{
  "n_experts": 64,
  "rope_fraction": 1.0,
  "qk_norm": true,
  "init_std_up": 0.0312,
  "beta2": 0.99,
  "train_tokens": 314900000
}
Below are experts of layer 15 (counted from 0) of a mixture-of-experts language model. Rows are named gate (a neuron's input weights, with its number), up (a neuron's input weights, with its number) and show model dimensions 64-127. Each number is 500 + 25 x the weight over its row's rms, rounded and kept within 0 to 999. Numbers have three digits each.
Before each expert's rows: "gets" lists some tokens that make up at least twice as much of what it gets as of all text; "mostly gets" lists some tokens that are sent to it at least half of the time. This comes from a sample of Wikipedia text that the model never trained on. Tokens count by the router's weight.

# expert 48
gets: ".", " |  |", " |", " was", ").", " to"
mostly gets: " |  |  |", "ion.", ").", "ia.", " ===", " =="
gate0:548544478492473504492535528494514534509473511534517512526509482486483545523489502441466475511464498492513535498570549501507455485511495499491474476484494454493499509500518499536516515494480461
up0:482476508513514506457499472511502497571532466500528493465479543487498506501470509543507548504513533503530481508459506512507544472457508504494479516554511523491498480487476477471473508519506499
gate1:449563490464475482500493522522530468527504517486492454542504540472514451550499466521517513496473483513479496490506469529510486524497488512451507493556523520520514489521531444468478533483524498
up1:495510456496464492483477496498531509473538505465496495465520524490498461526475473500525501478503532539462501505524489558478457489491517500449472466515475481494496535515504458505479511493489494
gate2:497532496475502485529504490480517466480507530486503532500505534461527489507477539518510514486503522551498541504479520522497482467523498519491479522469496536551519494513438472489483495468475458
up2:510506527501524498482488499498484483500469497486490519530477501529466550529499483512546511548527439540504470505516506508515499535501496503562519471508554473460527489476514501539500492490494497

# expert 42
gets: " | ", ".", ":", ",", "′", " ("
mostly gets: "′", "°", "% | ", " U.", "- • Total: ", " | $"
gate0:505529461479508494521476522551482488520522492462499504478525501503482502488515489475427525512496530486489556443507514456516500526434529557494456472508548456514525500535491477514491511488557500
up0:521470516482521507456539505487518474458525503511502468500479486498488484488462523521538477484506487516504471554523492558490517466557466451513515512499447523504480520468491537463508495479476502
gate1:533490478495508481488494504510486535465473494477517477529504500467504475437489537538518464469487454467523539494499526497464484524516503555536482512485510504487536546529517501523469492467470522
up1:517490491523521513485487454524497511494505506468497499473482477506538521484513496494470501483504519526506487529518515524493506482528512499490486525484504545520514488526526516455496497537526548
gate2:496499491502487544501508506521535503499469471466507524507489523515511479433493491514496503478490444509502497513506488518451504462524528476488511507453515511514516486511548502465487476520494481
up2:479550457510467516541538496496531523481499478512520517544527542514485490466485468465482502514478480477495478502530507502523480488516504489503466510534526479484446461489552487474498509504514489

# expert 50
gets: " and", " to", ", and", " that", ",", ", which"
mostly gets: ", which", " would", ", but", ", who", " until", " began"
gate0:488484523506528516534509506503495523501507456542499502508498499487516512436505509445568491525482524451548506534519496485497494506507516493481510497497487483532491519544493473512479475516516511
up0:534517488520470440487503484469478501495470546494528488514490488517476515527506470536459495454527479513497491473522515499502497508498467515494469543494500473479506476473533508495538537500501489
gate1:517471470484484501544482503515500481511505498526469477523509514523481501531505485505472437540467472513494509503520500517522491501451503481526455497491468538477510503485474525505512514508479536
up1:492503489506506503558500497494536471502543538505475474476548504502498493543430483528535475498488514490527483528495511492497469520452490447484502534501508548532457513484509513520494507515498480
gate2:484505485518475502460513529515522509508512495490475519492494517517534503479505504506463501529486510491455498505495494542480518534506528571530474535477516492580522536477471494487543474484491501
up2:513500441516480516532498502499442480484493433477463514496483524464478466475494523509476509557533522487449491466527505530549509452434479514482515502506495490554486493426466503517512485501511499

# expert 25
gets: "2", "1", ",", " He", ", he", ", she"
mostly gets: " It was", " He was", " before", ", she", "Scientific classification", " since"
gate0:526504492470495490484508558540502468527516511495504479561483436490517510495500535537477519533537496487474451477502504461522470532495490469476502532455528519503494490463471491511556487480518463
up0:485515523470524527518479513476483550479519523454496450489523523463507516506455505482511530514480485501521524505497498502475508475498525466461529484519505521490497452550516508485488471547496445
gate1:501523496512495512527493527512500510524516561520504480525530507489476492463472513486497475511514552512484516508487477492552522464565474514432508464513439487512484502542461502490547478479530522
up1:477431456529476465537499465477484476483505466477530503514466495535516466522514508505520507495473493499528455516496512484499485523492512492587474523456517507496470509491485501473468466481484513
gate2:480528483457483461474460518523534448549479490504453426480532505549524492493523518500475530462509504460463514534488478519481515496499467507528489424513498477485511506541467495495484542530471525
up2:504525468490480448503483466532537465526532523509512473475479507538523516437485458529512538508476549518486490560510496524498489474488469518523507475482500480494499463543496484470506496545494490

# expert 15
gets: "2", "1", "3", "7", "10", "4"
mostly gets: "|  | Republican", "|  | Democratic", "| Total votes", "- List of", " According to", "% of the"
gate0:535487483504523483527528496467462518523499530517448517525462540481522536506448503489517511447489456546533521482526468516517505562549538497510523485502447522478521507547505506466502456475502531
up0:449516475523525452493485528507497507523499505479478551505489487462448436480488478531549503518515524487473460520486492465453499501482484477528478504531527519527508474462524496497506543493544528
gate1:473494495502550527493536508536530480559480519521449513519491501480525496503485475521540503494514486487448491498507519525497496503522534466463526490480518526520462470495457504488486489501466477
up1:448501548532505516515502517517492482498481480502472497453510498455522529533482486528506518509492539508473483456482531507516516477520477507456510541504569525508466500510465544474447484502516471
gate2:518504504495503486486492535517511477514508508508514477496520514502537464472486523458493522510500495525452488484512477538421511540501518545488520495488495516474459537523487538531492469497499483
up2:511473516468488480475531500489529468515455520505492471507480518517545511507539532496491514461533515533465492481489499487478509513487496504492459468518465481459500497504470509544494476498514512

# expert 21
gets: ".", " | ", ",", "0", "°", "′"
mostly gets: "°", "′", " January "
gate0:536455540482518529516457504499442501517481476526492556532532505492489503507538527509505516552520450544489495480513471537481444502489506503514531540468508486510506504495458545517483476549498444
up0:537519463487492463484517458448513492477459559558505502471436513517513520535509508476549525508522530506510501490491487545472495516506493537509499519514476514522491498541508480505489506474460494
gate1:453502495469522482556490507492500517504469544478457461479497494477470516477435516505512469535517503490472495491436493493500462513506482485542512508532482503505482524527501480532493527474473517
up1:457487520471492475518483514480496513463479510500496466501461514476466515485484491507469425494521514515481502504445498495523475508502458484553523503520485495511480494501513495514491507450467539
gate2:506517467511505468518522500465540504520480457498513449535465508495498467496494495518502533487475503513536500533521444512525491493545501510481500496512499520467491494491537497512546549510521461
up2:503488521484500518482482494538468487474514539505492536477532500504510527497519506484493465509527494482468496477487562489471500521458496497522491504501504464525521494508455507488448449486483537

# expert 27
gets: "\n", "1", "| ", " ", " | ", "2"
mostly gets: " (age ", " over ", "- • Total: ", " was ", " more than ", " with "
gate0:506419437532524497489488518536506528471447515464523478529504519543502524519463469515507525470529502451493482514504517481508526483509510447487509483522481528524470485544530500521450468494491468
up0:531558543500482510500530475446492467503560487523497520472501483461491488448515550487480478529485511507505529506491488521469471507507456552494486535486501486502537495449479519497520527498508530
gate1:516533529485513554470483525460502479499511536504463498527518524450483482498440487508502548513502503532523551516492508513521500482518554585487503467506480475510511518496532492485507492502528511
up1:538532494468496514491488492511467490510546510443493492486502481522541482477489540510529527540538500477512521511516502525483490477490495539488490541492532467567522491525495511498562516531509479
gate2:466462470481470502500529462505420465492521533495500468499529512477478491478504512501516517492510523465531491508480551542487520476519519508523512540498462519556526497479483566503478463467494505
up2:468460487512450538487524481502450461494505539470494483525539499475474530468533525477491539511541525454510452532462518560487510460533535484541526525472471524527499483486481583517495450507494531

# expert 52
gets: "2", "1", "–", "| ", "- ", " | "
mostly gets: "|---|---|---|---|", "|---|---|---|---|---|", "|---|---|---|---|---|---|", "| ", "==See also==", "|---|---|---|"
gate0:510485464502473521519505506494493474503495519500467479533477491505503493503509443471464467483512494496532504485486482479496517504495527486533471478494508514464475532497465502546479512529518512
up0:462499512512471474471462502491511482499491499503537510491509480504509468489515563514522530484486493525472527537526488499517478492526474497475535489542500451481475472484485493471529523480466458
gate1:513481445523471519466498537468516436511484493496479510537496493533553507511502510460478533491470519479534508524493475455502509496500433510596465466516527510472485463486506517496556498514488529
up1:500494473487431543513466530499516503469475537476493499531551455516494499542494491501497499503513456500516507510536541462481525474527500499516482474481514528520465496500475545483521508505490524
gate2:487454494509428526532494492521507557466510520496515514519520487511529478557509483506516495534499484525479493506500463448526494488479502473500499489476551502504510519485489466495475486513523559
up2:506497548522497511515555471500513495501505520461506500497495465517493508532471491471478516525498512510466490496536494449485516472530495508542439486496554458532548556486516470497481433507482528

# expert 53
gets: " ", " | ", " in ", ", ", " (", "; "
mostly gets: " on ", "On ", " On ", " by ", " a ", "\" | "
gate0:503459435539507476510499462495516565525470505510505507493467531516541512465481508534513524488488468498511538471486514504509500464519484509479499489494478479456482475491479461484510467465453515
up0:470498470540514498531485479506503473478451493520480472486491485503479501484522547540482464518514499556456547526461528503479454507477478494529472481473525521459476480476476475566501469499534505
gate1:506516518517480516502508492528501510506498514510537497515520437501457490527485499484514516525483483457518513497495497434516501474535514446476530500494472449482519478484507455481478498489491492
up1:521481526499546519465511514470469510458488513535497496506499550515519500451504527500526488485490514574504509544519500538486524502496510522477480542489488492484469507462528544474486523489541490
gate2:492524479465487492477499473454531530454496528438543464520476505489515509531480507499542512490514513529499515486477494479468515495518502533488495448463477500552491516486494503508460520498493465
up2:523438456522473507507491508510489518454499461521519504501511515461524501509469476497528502502466433487482480517521486491481480468513475513503445543451473485501537526486513539516501503538521531

# expert 37
gets: " ", "-", "–", " | ", "°", "/"
mostly gets: "°", "′", "\\", " | \"", "_", " x"
gate0:485557515504515484512541505530525477483473456492511534533494510504521525512523505474502517504496502540475552494510529493533515485461522554481468508488505509487487497502532484501527501515544511
up0:481507501489510525455497521532454503506489513486466518519525506481458514436500463529474505520490484459524490444528508510548545507469499486536507526508509467523500487514503535496541447408481484
gate1:480442506502504459508501515521491549489530498493499485520528477529510497507465491546505520493495560561499509482476461493582487473454463537512503481504460485500495489489539459473504475505535496
up1:496526505498493554477458528442489509467437541509525506505503522471520542508512515499485484523480475484463502499495513494524467549509530510504535452504503538515524515496498489528513527493501494
gate2:520500485447511527474481486486472505533482555530539535498472503495501523475499495523515481480473508491486505513514503470511533512454499534518497477518507498494475487504528484482473541483528505
up2:548482456455510487495488520497511467507499548559542534517474502491510570489506503557512520477471557508510469482526485465519465504456509495510542436510503491464474500472528458498476536527492509

# expert 10
gets: " | ", "; ", ", ", "–", "| ", "% | "
mostly gets: "% | ", " $", "\\", " | \"", " / ", " / ("
gate0:460515484474526475475531540483494493515464473490482519494498542471533470554515469513485482484469517487501465471513518498498553485484486518512464489547506502482531509490494463441537505468528450
up0:506466482473487510487470486544547469491575509511546495528476492501509458488484542543505472493509462500502543549467515507539492475503517496520541497529498493580493451495511542490486444474508508
gate1:517499510528532541502482528495509505507492449520511492512519484524556533454461524495491510485493452505524478468534480466463521486492471533506484505524466484512532515482476450449494488477539519
up1:508518538533481541580466489505506495500502451525507439504522505488528489477464503479489486512495471508523475484477506469456502484479463526505514514508457524483547534491468420495484520503536503
gate2:478525505500490447446478542487569520488497516531508498532522490510501519503507497492493483496455518460521530451493500473513516504517479509501490522483506506496542499504446514509509540526501517
up2:457528487452520524535542500543495496538497494507457486502524498547501530486502514521506501503543481477472524523438503547504484539531496503502487522492500509491516452483522476502532473496506510

# expert 41
gets: "1", "2", ",", "3", "0", "4"
mostly gets: " several", " many", " three", " four", " two", " five"
gate0:507542504521490535499485487494490477528469500524519458506496498503515490475531484490489531483451473504486507487466539447484496491503557521516462483457527516501457533468506523505492540525560473
up0:494449501473532448519519481505499502505542492510467559495477470480494505514479494479547464520509516482508497507510445549490479517491499490508477522571517474492550516572511479508530507501446509
gate1:531483482448488473512490510519516506502527493498482522451475514517542460468511472462515491465481488513487524494460483534441500477546478476471522525504520501491490513534514474509538490537520490
up1:496529484519538508499474463492493512477504476512518563487464500506485549454496458539522484485485491452537525517507507475504503511483498491472514535457544516519494492485456494470517475478449505
gate2:468456497496482507481516467456513445459518491505538491518540516480521463526475511499491490478497504489514502471522525470490521490502484511528485535505482502518497498533491499485480505480503470
up2:508501510469441498497503502493502472481523429482528536525527505455518472540441479494484499487457453508502526480501507525514505495531465504498479502478517520502513529511509483508503487499498475